Weights of a small mixture-of-experts language model, trained from scratch on English Wikipedia.
Experts: 128 experts in each of 9 layers, a softmax router.
Training: a variant of SOAP for the experts, 372M tokens, 5678 steps.
Below are experts of layer 6 (counted from 0) of a mixture-of-experts language model. Rows are named router (the router's row for the expert), up (a neuron's input weights, with its number) and show model dimensions 0-127. Each number is 128 + 32 x the weight over its row's rms, rounded and kept within 0 to 255. Numbers have three digits each.
After each expert's rows: a language model's description of what the expert responds to. This comes from a sample of Wikipedia text that the model never trained on.

# expert 16
router:158197117114121143119089136180207145107140111111131113149128186137128128138154107145140089072141157096159116114080093105107076083113068075115105142134084089143097107163111174186116154113113121116169060152132161107116136128117090090124156117125131130091123150045093096110107125181092146104203161078126102105095139168156075068168143131140166108108103166165102100178115088112094155118186
up0:083121056115130120169156104209159149118159118139131108149132092126113145129130117082120137083158093137153157143083151159114154181100129100147196117096116111036097167145157102129110167181145095116183118136133176130114173134138087099130102080186160064071151063123172104154114142098136123149152132064125129162097081143069089131104073122140142134105142083132144170066152129135169115171129
up1:145085194061124142115150146128111112111100133129174148118138202143137100103095092051121167131153128157134168076169148164139136199115119184134138145124141149144187124196168104086141103142154132132107151147097146124107191207149146139136119111077133038128155133137111080108142115115145107123119142101221128091118179131137093076124120093146123171074127123129094111162096156124131196146103
up2:105132110148140114145171135164119059128110108149126043200103167115131085118102145087168138156126149076144178170085128120123176140113154163151074137078109134143166176143149123151162089171117101110080112153157096092149132079123124170143129120160171163097130135144189154150123115134033167136120127155102138163139121082155075099109092149103165059115136110068145134085145133180106154057153
up3:102112184100155086132102083083159117153108103152136133178123137151129171121075130200161099124150106101085192159152127134097125186163132087156131099135114135111163109086199128056141095117102069115155144125101120095168099078082124158135116128169107118133196169150127090152049211119139140138159089157132154131087154140070152087132118129104187129153074141162080131078122129140138132112148
up4:101114175091090139110096141173125101125123133092117167110104170150113140130066130159128200137144110114097139179148128113119139083122108162064132078125113124104080124085163138094133099126146121070137148104154189144117105109151106136163083114190127130122092147072100113129111122107130120108063124152142192143093092122086191162120092150096104085163071158159162204174200112166134209110098
up5:122104164117109172181103087177122194136125152080097079084107082196172111119142088168084158130129102184153139152141159137112104143143123174106081099130146087121121077060128061122168119142093185074091088086159136136130117087122183100125081067134098117095156081112135122114157099116116124136093101145135184148152171117153165117092121077138107122148121048145120112114073127126147149144079
up6:128124118145110177115172144099141106152110112129154133143127128073104164121133111116088117129098141163190098167150131156079113086141118171181036131094088079163139197141130157098113153139090127130091131118148152141069076146139156165164128062162181109181120093123133124146159219136084162129094107072162084161161111101102101097149147097212115185132177131143105127127131119104140078108160
It responds to: Articles, "of the", "his" and 's in titles and prose about films, songs and albums, e.g. "Son of a", "The Tonight Show".

# expert 62
router:155124096165127130108088144173108123106118154174128090114132121119120104173100118147129124136160163072089105141132120144100071174122102122132136130095126094182119125170115165121093161095072208092101102137162082153171135147127123094176143152118127182094153097080118148107133086140076059128163144140122151149128193113151143106136093183164094187132049145127175124093207152168125181206144
up3:155091134112079129177143076113116121130157076061089130162131147153159135126101095113135144168134116165129154072182116098073118120123101080140111143179243167126113132161108161130093117152183119136177134087137163149131153142106110101074152131069081116097152160094116158117084077138137166150163103053150124112143134158086146097171155101138126111153190100111076049125130124151118157165117
up4:092068129092133132159158114115120158156133116167132139117172160125100123131115110157121078135195140120103112090151087124190205109149097127070061086129127174145083155150098156131110098099075137152117193095152157150139142129153145075155152129083146123046073135137138129123115079108161079143108153132086149103173120126164148151110083120142111107190132089136127173125137156119040141219122
up5:115112157122144118133123133071029172100180134103068145124139133150097218139116119135132104130136218133119111096139096162107118132193083172193153148154057096102120115156078117179091091102104146136127167094116182135105109118160116119108102171161127154129126136116106100164103129098158106108138098182129204107090119146157166121152161152113163179124175106087133132123120184168082157135117
up6:138111057159118100141140125192152135153127113204060118092089138119145101141173100096094096133148087119111089098184147088125095131102111105134172160077144072114156098155143161156110073118128187103139165155128104138045113137106103189198143134165146136162146120141111095100087113090124167106184115138144115166102113134117126179179110117159162142151087143110101095124224138143154164094110
up7:123089164160132083127156108131145132110084153064091122204081132182128106145139180152174062133099133119130132190171097155126150127100127143149108190101096116113142101133154133134090090123113063151098140140133139145153148130040148090133104071094135125104122128164136106104088190118125079101156130089122135149094078149086148192162106122125128115115121160146077134036188096187149144108170
up8:143136181136113142082084086160113138165123111160118084174184174171126082114155165142182145092120125146143176119117080108140128144099184115175183200080159082172128120090137077067151126162114134080119117094156102087110158112102125132179107121134140091143154110168088107152127116139111139108153129209093119124147085140062112143120098067100092130113147081104129144062189100145137084104091
up9:126173130104111160203108140143144098102168127171088156121176097088128134134124139209169126078098122119136105119128099119163149111174149139089130093133214118135185097147133111159135197129141100112090105188168098183149101114134160094129178100140120181142139160166105137147177138103115118166118115124109099190108090103172047123160162190142134141159106196101169144149134104129098149187163
It responds to: Coordinating and, or and commas joining nouns, especially in section headings like Life and career, Name and history, Composition and lyrics.

# expert 5
router:124118118169047108085153126129119113148187155082159148146116102130124145117177148143132138128133143151104113113113174174176103178121145095109146150191174142112172130112144159145146164058112147127154207102074114124146051116089147129113140181142098139121095119139160085127137159102148144113123140139145187118182147182146099043115076148197091132103110106065087109182161129111094148082162
up4:104142166158124133147133132136069116138150111128111095101053118088113142170123118094160083092073136142158129117115104133110171048134085111126127193134218139200119102174077120154100089164123169136137148153124148153130136165115115122107146161107180146131116193145136128174131106121097114109074126108063132204228061137103071147112090111115070154117145114168127128145124123111153148109126
up5:145089102143166074148172151120124163149103162135175132119121153133145155128144089175186143158108062125114109152140146169104079146069144156149162128093132205135078086050100157061100104144101146093136130138108102127101146180139150217158130103111138170080116130067091123114145149126112144124132065102147154092114095145123157121156185154127145168153186078115070130122146175106113124064146
up6:104137167133112165155165126148119148151083118117082108172099100074086170096066167177127173138113109165111171215091155148151133116072139131106121145124202105162128155079142141074177148135141150143114092124124111111134138148143161094097116128175122115171077165121138102122057192156125182133143136175140134158078106110091118194128130135100075128154064123181100101079190112141158125130140
up7:072069090134194150118158173101175102085145130115130083175125120065094126127147137140155118134165145128085122170149169110129135132119135180184082108004158136084088077121203178126090131158118145156098160106152136115116114165081152132130161107113103201146127126103131136169060131154151099138139072070137092141136092152124110132158123126141102109097142127173120133097183134145130174136107
up8:095127101089167127171145094097172109159108138163127119171116132095107143104147121107140117111141139165108144153116133070131105113133172079172072169096148108099128086164142133183131166175147119143050097106158070082145112126177130115198173161084190143139173155176160049130101138120164121093136141085130106120127132133105092100162134129106138107191076168170126031125151153137127185165117
up9:151149146137126157071153107147138112114112074093110169111081171091107177131100140156096109119146086085167123132154126151146143118141133061166140173117164153105109147137153155111090193167121127131095103136133119154153088141161056113111161163116161069079130179098124166095123120136090140163210124118098130147095180145111123138213164191091135188087182097128177115119092145141161200157123
up10:135046169146096142094109153109147154142121104157140098073090154121226134096042128139129130160106113152101152101168099076088174111147101143115122109117197125120128127148149148152118137117148120133186125151103141123144091160155166089201187114139070134112089048075075133176116110152108136155119129173152145069146100117149147066114117104172120121157136165143144133111097077095165081145121
It responds to: Pipe separators and cell-opening tokens in wiki tables of sports standings and results, such as |, | H, and Dr in Driver.

# expert 24
router:071133106099177183143132182126152140135096089083090143127122175158155105102160159100136126157071117162140114076161077108084080149109111121117125138160110103116120107143102086123066141177072099134122152194159151085103119102124069133058138134145127072159115150175176132101164077162188128087128073110131069154150154154064073142152152089134139142103139100139137189154127155091156143139096
up4:111120151088109119152176136147146152132103119141139162089092111142150167123169125129128104123130090112149138152108090159099109163151141122038139108095098161122160142119187042146086113177119151187161130163123104126129098117116140144156062073157141117075113162124200141128071123143159119129083138072126199137144110169108039104102150188140078089162151068161152178095090105149148150124151
up5:075081126089156064113171094080115156080170139112142146157143179121147176110128133155110152145130134127130121167140131062134080123115144139131155149118123133186187146144190123100086098173129135130097091106125143051123105167139159170133088161155116127187096121096110126148158156149122128150111127104138143123040198194125175075140153088146139136195125137110078165064146187137114105101168
up6:108083171139109124168105098136110119137149092186135109160140102125094163128070097114135086160143133131150125146124143160151143162120131085143161096124134123125172151061086125130130116182097058158117165124105125167227128119144158176098107098113199110099107096141106174128113138139126169140123178136148069147131159177229143115111134144118149125202178179171161129140113104087203177144127
up7:166145104138138064160124125099101111160222103140151139159086145119110098156120160114142153103118141126084126130112135128098125147120190083171129172104117102221162141172114091098189103120157093174111121156139061139172130094088150110119104130151134137104118106170118061161075150157166208104150147079141102120111111142115201169128165134056098176118099137117152099085184152116107138131132
up8:091100148131147098111120123113134119106089063121143134120092155126122161086124127170128167126117130138103131082198123137201129142126061093120095153057141093162044147157121139172145049153150165152118120152194094123148149151146094133159109080232113136051179130082078134152122101123146105091114145164111172136124144121087117164143092087138131140142112090132112138157078119089091181128128
up9:112094145149141107140149102118102097109114146095130121121084175121144163085096081083162144087161126086161061175132177073176157182130123157215061149083149081135187149058133167124084137155102110151146190126122150192109145113132169109178143137063071126138177149110080100122110161116119160137158117166087068137095083111119139126140086125095105155123107140134140113097086133142150115090127
up10:138144104093123116114113122178175111125121163108115108110108129125127174147148136179159148086141162124170150109100114079089166132169121092110086111111111092202128187133149142122140117118187154132137128091071107130137111114079102135162178117136159121122100080189093115075081152109107088153139111102086161047144096168114100120095057090144024185186108145141162099177116177116110148154109
It responds to: Opening or middle syllables of proper names, especially the In of McIntyre, plus Pet, Jeff, Phil, Gerber, and Ulithi.

# expert 43
router:173160107136101119217092101153151088101158143118133089163082103104140188164146066177118114122137176102155110118116098148109110122092112065080136143154075100142095146087130143140051116157149114099188129176146183127143165130120122067126083100135134151114102087069112107104087123174100179087126135131074126088137157192182085095118121171117174130117086179132125128132137103137111143079161
up4:139125144157163169174064178177138101113098130139144194078152095105073111095165160159172159164120098135138164124139116121088127151110132165114108077067167124133182147088164096135111107110166185098094039155154139150090154129166153150134104159132106098146159132202081174118139132118104106120137129087147144156140094116060146106101158082059165121119123108153119181170137076159142150085113
up5:116115060171126166124143166138092119129151116083154148093101105156180138135136129121137191121127123112112209130076121130112189117179103084120173168131123143161110114088117115149163152099122125148165073090097107148085112104134145170199162171138121136103166105143111121214134066111092171140069202138082136167095064159121094132128132101112125130187110120139169090103132126113186066109119
up6:142132129141108071211181097084097115086132160166102090140115102108150146150137094169102117134153123115097131074183154102130152155176085104188144188139122131136084126122098110137081125184133090135161116141140141178069132212105114114136136131158160151095089075176154142120074159118127088159151139165100141134109163188115134158142145135139153107206154136206138123105152111070057117135114
up7:083112131159136185127120140145081142123116132091073146118162100073112109118147128077113122176141129165063187146105154120041102088154094120109117039168133113168136087152108194130086103149140147137099107120149115179183091169160071170118177075125143109117118147096098121081176081123109182113104124130071113156134105125174149125146182095125141192158116149130120143180117127093145103095158
up8:144135113105110116111137167125099146120099128119099161114148112126093121099132112125143143145128145121115045106112057166181127175126076123098101057100135137071147154116114175097076121115100132175124179104085148148131184122176162083153166093146149070054108178152110122140089157097154135130098062098146141061057099136160111136128178092129069148135088082125163149137076109124103089183115
up9:116107106165146131075087106167115152145105097118182127112119133106151148139090140104148183136117141135161166101114159130112177043161162096116158087171190106124184166064123118159171173118147102180131137118171107144155075130156153102122145122171122165100165195143130130199148090127125153114124109118114137143100098200102178096102117116138146131156119085128137126255092163112152153112152
up10:059122135115135087112117148141144118117160133146143071139138137157123127127203137053146160162112150127146148084176126126150126067163138094061150089100127164060136121089114084128145148186129188064145081141173145164166169186109146143154143167128073138180201071160131156130124082133135064084164163159116128129121086129164141162134181137110150137164141121145166146171164128156125146156101
It responds to: Function words the, his, her, its, and 's, often fused with commas or "and", e.g. ", and the", "Inspector General's".

# expert 48
router:068145112137101172112104069092146191132139163105194144126150124136125152083190182165135092122148129172125110141126114182144180149110130100157078116155089097143151135152132062086162129109167161197214160114141147092156136164114129183089116135143094122164114157101097140154123148119155162077068139118180157105158138111172132131080098079153106107118128109113169132168101171089089073159090
up0:110086140149141102102140095183107095202181129183118111157081154079157165180124121117140187066168099118076136162121090134130157143189161151122086128104153135125076124056092136151101093102131101117104180117153118122117143173129190145175142123202122203174157126168108079164110152132161134127101079112191128116160149164110099080064116143115122149128125111125096122157109124143145130107179
up1:133097156106129116109194110159153189135097156135074073116105096095075163154126064103123155124119109088153092105077107142076106157125112091153102170127150125133122077085151112184098120103101151146094100050093102083091090163136042098142139138133170173113133144166158077132072163081094124147105100143117177190116118148158121151143092067152109105064125100102113091127132160109095104128119
up2:137123146152149089135138085113155141155109164160178139151141111115136066106081099123139122106068129092147134100162146195128197141115101089125087171099113131149133161162137182133131134220094115153122146148159126186147067128119075104155113124129138095128127094193056177156080151141111048147153079147145120077143067113100085143173145124095172103093095121169163143124161098132143161113081
up3:168101099150100096107110096168157100137162103146156094147083107168117075081130155112147137149165096118073169117192140146127102129188140080109101166047163194116124128141216136176072140170155135144103096149100175142058070179144148110153117137145107114169174171111182122147161131189119163174140161148146063126084114146096110148143141139087129142116154151136152136104121109132092167126124
up4:120054137154104149130100120129069144149127164174129154169107168153092149135107106104155199144098122143154151136186131122144144132190179063152141144134160174110139132140126123162114089154142165113111132149164183149149098173163085141131114110161094105094084144127198112157154088186204132129199130138166147123133169091097108073123119208061139135134098125129075170100127129131186155140090
up5:116130089072097112163079149169123047131120123109139147090077134094154109169120082179078134107122143129165184145113162120124082151174110106161155145130124110134132091112137151149119123122137156071122126073107152164125146140113142090171111113158091091163138131145149116156093164162159185097142159107126129161025070131077119154083126126125101101142070097209177093168194119099123082120087
up6:100101178103121132142129107140088161136171135125064068183105119106169114082173093102140130101162093146118180098166157067095125078106123131148185095158176096143086130137122092110135137116101160109152117096170163106176089091118101135140211130166143134126150155128149106136172194062096139144154128096140155136041152139148139038129174136157129105137167091128138161139098076126173092136123
It responds to: Word-start stems, often in football and sports text, such as friendly, Bundesliga, Magic, Warriors, plus com, vis, leg.

# expert 49
router:181155116142154064071092122128189088112101068091154176098184145185116146105162138065095153176196116109152127169169160160143138137111114130092141124163129122109154084107094105119180116086103149150152138126085136102100158072080170164059146116086154076104145130126161085143118148148114145079105130157100181169110110119108120185105094148152115108113154140124070123166098146162103102076164
up3:066139158122142134144164158158123146141087178136127126143097174101114151076157103089115144139155162060112107154145139125136081147157143149121111188159146125105165134037092141070111084124100174117062189147094128105100116146125120117185153112136122116110165142119105143083125133141130127058227081170066134162129163110102097178123148179109070135173181138164131135086141153150088152144136
up4:180087154164118104108066148141140151137155062159095090136047163106122110149173196130100123092174143174087089132158109121120151154140158149147151100145122140138116096176109142163132129114125156139093043164152137164117139111099056165085075132118096117152148176135095111098106083126169102141088135133052102163156104146053135149101160116098167095085132132085148163162182139129102164158105
up5:077121090124132089134077079162120137119091093145151099114140152138116161100137181089188141165130164166192160174060116081145119135134129151150135106122154188161135114148180132123122125145141037151094168149103087190178151124082133123123094136134134170161093138125147163144121110105114110137085063053190105160146053118101101102148063125122162159103168114153149169142161096103113116112150
up6:095071202128159134093151137152135126147069127124124152146119195130132127131122124119116118157156110107162145164161114076117139171103114142139156165154108074217193089163099140111129133151100165038129098116127121112126135158105115104128106145132127184086144126146088138134106135214134118103148148156131121118120131142133085108119053096106242094139149146197148207095124122141117082107149
up7:143099064165148108111124145146154120138071142099108134127080107144166135160140107144109137139132098142117115102062157139118184108145114091087105079062125123152061163149186112102132077109142108194144169080157081132114113123070144156130114104069157173135133067082224114146125096195126130099136086068140138151098123127087083155104152114129137068140169115093098185163108127094117143125165
up8:199097079072090111140148088065127132125133111065062108170058105103145111105157181133073131103078102128173115131092138083079083155153117143174135115150129145166157114148146089178149106114149137113107126110122102133100123153128120111113123083159159168096120162151091121098095137113101132182080080093160121137112182171119182059117063118118079133107129175117115122132111153145208086129159
up9:076136165136133161084143149122117136119161132111089123124178198088075120126095078163094094112117135145077101080142139080104125121185112089094143213157135116142102114150153118068153177121153181100175119139133134141078106136144113116146112128116103122098154099065087150120137127048155096115162169171134122136116181131139099130218167134141138082117127120143108055097062134141067137177115
It responds to: Line breaks ending rows of pipe tables and lists, plus cell separators between numbers in football squad statistics tables.

# expert 7
router:123044168146131161094146116103210117155100153177093108125172130147182103133106096163111117103093120115105107121132159195156058141110151150156112105109122167119140123154191114125169112131077137109051066128107072139142109078155112132116047127109154099076157176130108112144121140123104154121103121161150106126141155154152074166158156111070176111172058086168136131093138117107130073145148
up3:106144133183152127149127124146185105119168149141125102145105145079165152120127169156111149196134137086118161112163116121120116105177052148091136170097109168130076089060118077096035120141147145179089152104109108069097144100089080163090125091078107148154105095102083151121164124140123129097122116122173102083139117144142087174150138144121176146084157104153060145123101081160114181109069
up4:134120070109126107206130161137201153117150145116178063107134159121174094129151151154117110157086027135167126116129098146131107091107136136091121116173084121178111125132120082103136112105074146142127105146086110149140108155199150119145147102087095146144140116104136102132089132179131102253138100166117134093089184152100071152077164155138157170149140144124152119119110153094140164116172
up5:086171158063161077144068154176121141112123148124165128095144126149129121116134150161159160146181117157121129099108124148119140134107164127103134158109081172091121133094150144107147089083148147150118138127131121146129118088161143159112174158130129155158197141131165161080100071143163122096081074111110035123109124180142130097116071140213081132130173117109153181151140047112140216080145
up6:158157082166084140150109143132140057214130098171147177137117133150089170096146115151175167109075145113074148157126189123099063093178130144171106117132162144115135109174148154191092066154172111126159138109134136135117168135067111133126082148143175132141099132150141148155072140081173125086122190122133116109147152088135128104138142142121110168148117118145065040118076087178123119122146
up7:090146108153184133120096084117147173133147143113130145115121222139145131099124147175073077084103167164106107160095116152090143090140113074142175146090141129191089125139159139129150160125143100118146129154103160103101096109133127149147148143078190148150147123186139198175132167127178140129158112165110034157072095101126184085123155108100156141086117128076152160145089098180184126131092
up8:144090122055152096148154115111105092071135161111157119193104127146103120109113118120077093124129136102174109152102146130142131144097175172118136093111140127115090181162129079182160106098143160130110120143105201141074101124145166099071120123185114076158126128084173067166131170114143064161185090123177092095138161067168099150065162147149125090096160154133176186115149157128094105120109
up9:140070135076134124115222094180110132146132085114146136141143145124160151144044154098130128129169106155091133087149119117070122159099028119120059159160113188121192157092129145122124109104101149100157136080104157145150118137114163104110129123061137142125140100182105144111119096095087104107171122142067167116102116180134153111155147167093100118125125099151119143141140075165137049101072
It responds to: Field names in bulleted infobox lines before a colon, such as "- Location", "- Family", "Traded as", "Maintained by", "Suborder".

# expert 45
router:150169183106159085125072095158135087079138161197129110126170104147116150172115167129122107178182126145123161136158089120157133181128105099152148086141077091141123121073182157068072167114113117092149121158120106113171200105132115122069099186101133138090186105075138129121151105177150074145099150178156110116117124165104110124068116119160168088153125157113146148097182119175099121084112
up0:141070103152165105169134091126154119127125117139076161078078134088178117156134143126117123188109065092133047114160126123087122145123111131110167143125119151133063134157119112135134126151115127147103150122184166116175131119127123130159133080099171207054121133100046115142101137138110192126121105158134175108083127144143098118142124160122082128230123126139128033139144094114084119131189
up1:069115106068154107111125215091113141127127126105085133196117166131141143128159098112133181098159156186113139141125164135130153143147099112175242106127158079135139110163137103148181160126111159113086177101113133154101114111142149127113202128165188109111113120125139114108112082139110093108126072136161050168151090113111103112192139100136075170094088130117123171108163148134143141073167
up2:108072133096190115164153096116137101132087146163122093148113160200145099112141135142100112123124111132082086168163092070110072102075176145110101109100077142128123186148165065168130071209090160101118119134183120151143126115122122103138118081143119110161131099116158131176141140139106111132169066112131108192101113075154175168128149137107128194168144090150125138106123162128176173202101
up3:145159123143097104120134098068130131146124140140148090127075114200171161144120115153141173131117137112089147105125166105110178097142120101156182207134074118169111181129104156126106133108078143116140088089062094149143153171067175106112118139170166146104085108126101130157086105126129116119139156142111175118160134167142135091089155107069100150087014154145200151103178117152142071122146
up4:114123112074088110160151132089136139121138115079158108161109119182144119146122114151077100113117114125130086121080119177119072119091080137066107168083090134131134125159142138165142115195106172068137124128163135205080138158090166091166095114173079117140081092152151095051076100138091137092172143088104176160131142133151158157130134143094033097092136127059150113139143135093143121110161
up5:086097167178114163080103141078164122095157084133137160087106071112134120134118032071165232153165103132132158139133119172087147103187141101124075150092130128081150111122111137173089163097098157144138081118142145103103147208149120104150131095165134133164146168120085136115125162123178069088131147092125161101100160155088164135170110101163115114176153114147149128112133138179080130119123
up6:149114101130130072069168112140148173100124087112122147192139163133120127145122123142106092139131113088135128167133130115108057127149149135173127150092080152178132088139096139127151109118165128157116109097103131161070131117079144146126085104143185115080165129166161185168121190095156230140148097103119122111113082165132068094117130102054118163172134241118118125095125128120139079098159
It responds to: Title lines and first-sentence formulas of short articles, e.g. "may refer to", ") is a", "(born", "American", "Genus of", "Township in".

# expert 13
router:124144131087124058168137167154137130121081181105118125147125131163128115050107129195130137157123138155108146165100195182124167146113131075134131112113114063112162096110045165199099067109162162083118126120108050190120178154179117129165166138109077103167154154156099075120166123135090114143146139154079107095146096112109155115143152152148138154125146132110171136128102180107168103112092
up4:126152147097171134082111159074144129155090106110126073101057105080143061088099142140111143155114144119100133175133143144112108150126143097086149120106163154193130150196168134135158145204103058174138127142163097161167150102084087146133134068125118130125095138112127147137096134155109134182170067120173074143150150103094074056187122161117118119162146174157084123115115128197147134158149
up5:130167091097163135076142124134168146087158131131087120097105148171094077112065090129122075136075104157113111078139133130072121132151085085156123122124060087136106101097195135147198145158106117099091175162105131124136083136103122094160103101106112125161097103089083162161130117147063113108087084167148146078110103104142141119090161074089143137127152145166075104107064140212145148173130
up6:139105183143076201076132203126081161110147122146112121066131131157116134204186107163104106115149118159161127099146126101106059140129154139107141102093137087108062082137152133134107165166130088122087176129109132175100098159097171119142116129164182113160119156154135147137108163126060117131145114137203147068088132139151182197156125122151143093164154191102116081122130073130141108117138
up7:137074083169149108175172132126169127112098115093105089092113080125157082105141176113153148047146164146110179124133135092114161137162090080143143118167120085119112155098187066089101124175156131098136096137086134090114112122070125137141101074149201093193104055158107129132104141182146100082153138074093154183088165131146080139148124136117125092162120112169111124135114105121105171112186
up8:172063129105134110124149116115096149138117137099154151098101124091094210143083142125092074086150166136161038163147135151104088159175106193113076113189135137161185131140126120139114117141127111118219113094138159181145141117157152146117102123096136115138147135082204162149142204146119124146060068161141101121076104146130137142163139085152169155155098100107169081108162125105125125127112
up9:093093116105096155180100096134072174127126143163149081103114148152145125095149173116140088098096110097177126137081103133157141090164101111155115181137131170149154154070117045177150107118127163122085136126141083189159167076121094114097125155099143174075079109135135159161118149066094164127061167135141096096099177147096156088174118111125172077151175134103118121175141117148119153180073
up10:072143082168100114075163058152162103142115085181098156089102095133185094114105095142153181132099167130127184152069100149115167163075104086142087172100146119173139096115171137125168166101145117110156129144179160118170136203096149166098109130105129158099107084105131146107156120117081092074120095095099138159211151172123122122122159114130146101072126080147121124101115109100099102177154
It responds to: Opening stems of common words after a space or first letter, such as caus, dist, prov, serv, and the "ew" in framework or sewerage.

# expert 11
router:158160128141141113087124168180133188130091182103130110172185113088095097115102126095158212143095120076121106091135138182150120121131101141100149147139139197109104187110113114154066141134107118143102169141093124173096106100164125126196135144134146110075087149143172139129083136167077147167153073150090138104142094140158120074087055121141139140116129073089178183122113095171119097107177
up0:088112141136160168132164078097187063133153085172146093127146151158118104118116166108154092100083149159083099143164138153166092138091180046128137114152196142164134137119127138152117160107120173158120102149118154135076101100101165091130144106172156075133143120159048104147122114133140080089166180178196157167182182126129118149077077099096118104161170121128153104142168146084140102107116
up1:128152150141109096138084108078083155117122137118140119189070130072118180116084104113144136149149106131115143178105088115180125203128150119137126131132149181112159109161104084084101120157187110070116095114085068067122165160128099086110117088096139129166084138113056136159159107120102154163042112108095157100129075130164101120099149187145114141169158158102087106186191100140111151139123
up2:070125147112117111152113127126165122126155157144211125137134152148096117124112165141082133114094179135046192146128073135141112126114114067144182186128106151149046127184061158074146141114117124120116110180203086151156081075146132124147121131084156160078156139102143091136115118130119152080180105090139079089106132087106115172112125151090082120106162156141080075128151135136089151162132
up3:169146176078141130175135139076114147129097140133180147137140104157160105135117068163129137126104072151108070155079105134079124162145109144163127116139070079160172090122088121139082138147132131110150130142175103166140137156142121116131120127077170136113137055093144084120166233116155139156156107099112138111145157093126151098103156085097076154082053142194176075099177137085170119104136
up4:136087178147082071138102116112159168153145092149109101126092140164131164151096059132104152086090171144108115116096125146187154141123124100126130128108154050142137126163104109143189134124034128082068156182087062179100108131107115122129151175096125099106139163112130040128164121144118114137078137134115121110153108126172147078140126131109106142176094114117066122125043135075087144154142
up5:124100103100145156146130156189125150139142133157149140128103128105095167066079093163099161091122038108102114049142131146128146117115168113083119105132147131169202091120155095164057150100125132159125185183080102145161166114104144129093180096115110169139060131154089100143142075152154112131088104060123040118121098125207146132136127128170141144141090157157102101126103151134123126140097
up6:108143087066087115197145092134117154143140163143157065158131215146141143116106112121121145093146145156132119083117172107089145176181161088150091157125125093197218161102130112149153131087124145081149110132101079148153136097173128120125133140106131134114146155128162093121088151103186104097192142085098112176165133135120163213184121142149123118100149121148081100111130082106083134194144
It responds to: Short word-initial pieces like be, se, te, en, bre that begin lowercase nouns, often in architecture or species descriptions, e.g. segmental.

# expert 55
router:140166114142142112146129127103097059127172090171145155095146128071106119173158115054133160144141126145154172089130132143140164133137090119119146142160203127121144152135091131116116145115213141124168093135123151090131173140149135153095075134076121104166101139098144156142150121059162123137094188085088123115170190121084193161093206138166135103079115122097106119116101043121081099144079
up4:119121143127117112194120147127143130131070143101109098187137096137149166126088118160102120107200109112138121160091132120139080130123167097079084152130136167168104087120130113140093139217096098162164136125168141156165066142147135150128164156121096095111070176122203141102085173193104100137127124115155158119077134129121108073133148084163147168160149205154122111155219154098153181120129
up5:171137139077101071122160109128159197132089077094149129126110141205113176137166123154117118140118120097090052099138173144156107182102121167066155119143149169142134088104161080123162101112099166148153165143162131146054154086100185122101138039152180136101107099104168112135142103138119115151119172163097127113162153201152106141104111110102093143098131143133083200139174129140112135094119
up6:129147167187149143121085084123137139102124082133099097097090130158148116127143160132106087166040076136100151144149160117168087168103152185116100092092120117179145116133204055148119123117169180155126092166165139151132169100084159145086104141107069150126140103125089115144131123062137122170117121200110102203112175091168111136141157166145151139103189165130141137095082150141169162114153
up7:162132149076090099138194185192168131174112130178101175141119126064148105154093107159125079095132096083123115144184158156107109120088111148129113113116080127116143094156115102127114117143106152126154165145172176135088133091136102184101087104145113156117194065042173150121132185103131097120180158084128159180070136120164105151094155152136131077145123143205137139141138154170117147103125
up8:150085159155140089148132096141089130119146155136181079119123170082113149107112066167160146146171107126166113096115129157100199109127128117120107127129108114155112092087112169140097111146134156123113108142073065146152157146144162084130141108160133164104162154129125160174137079158073081147117151156100162073116079167169112112063134118097160200189121186102174112092212144173146078073129
up9:198108136164129171134167144122130133167096163121148113102124082115164117116161076176140140135136103106144117119042092158061110098134141068067159162090135122120117090120124130068152177167159157169099121120170061120087123177126113092139161100126145139117054106134078143166073140145079120130066095148095149147134137096136115141162116077129164114145145108129105096045176145146196151151134
up10:171094123120096154073149221215127139128111074084070078111127125156157169125136099114151169140098107133091099100080127166170092133130107145103161150123107080084097143128097057172145107122119077139143108136119136136140141083099152165180141064181160136104137102082162111169104168119113083139076128063161135119093163147141072147144085088091133129081107134095155097146164097126123124159125
It responds to: Country, state, and city names, often after "in" or a comma, plus words like University, Island, County, e.g. Rome, Italy.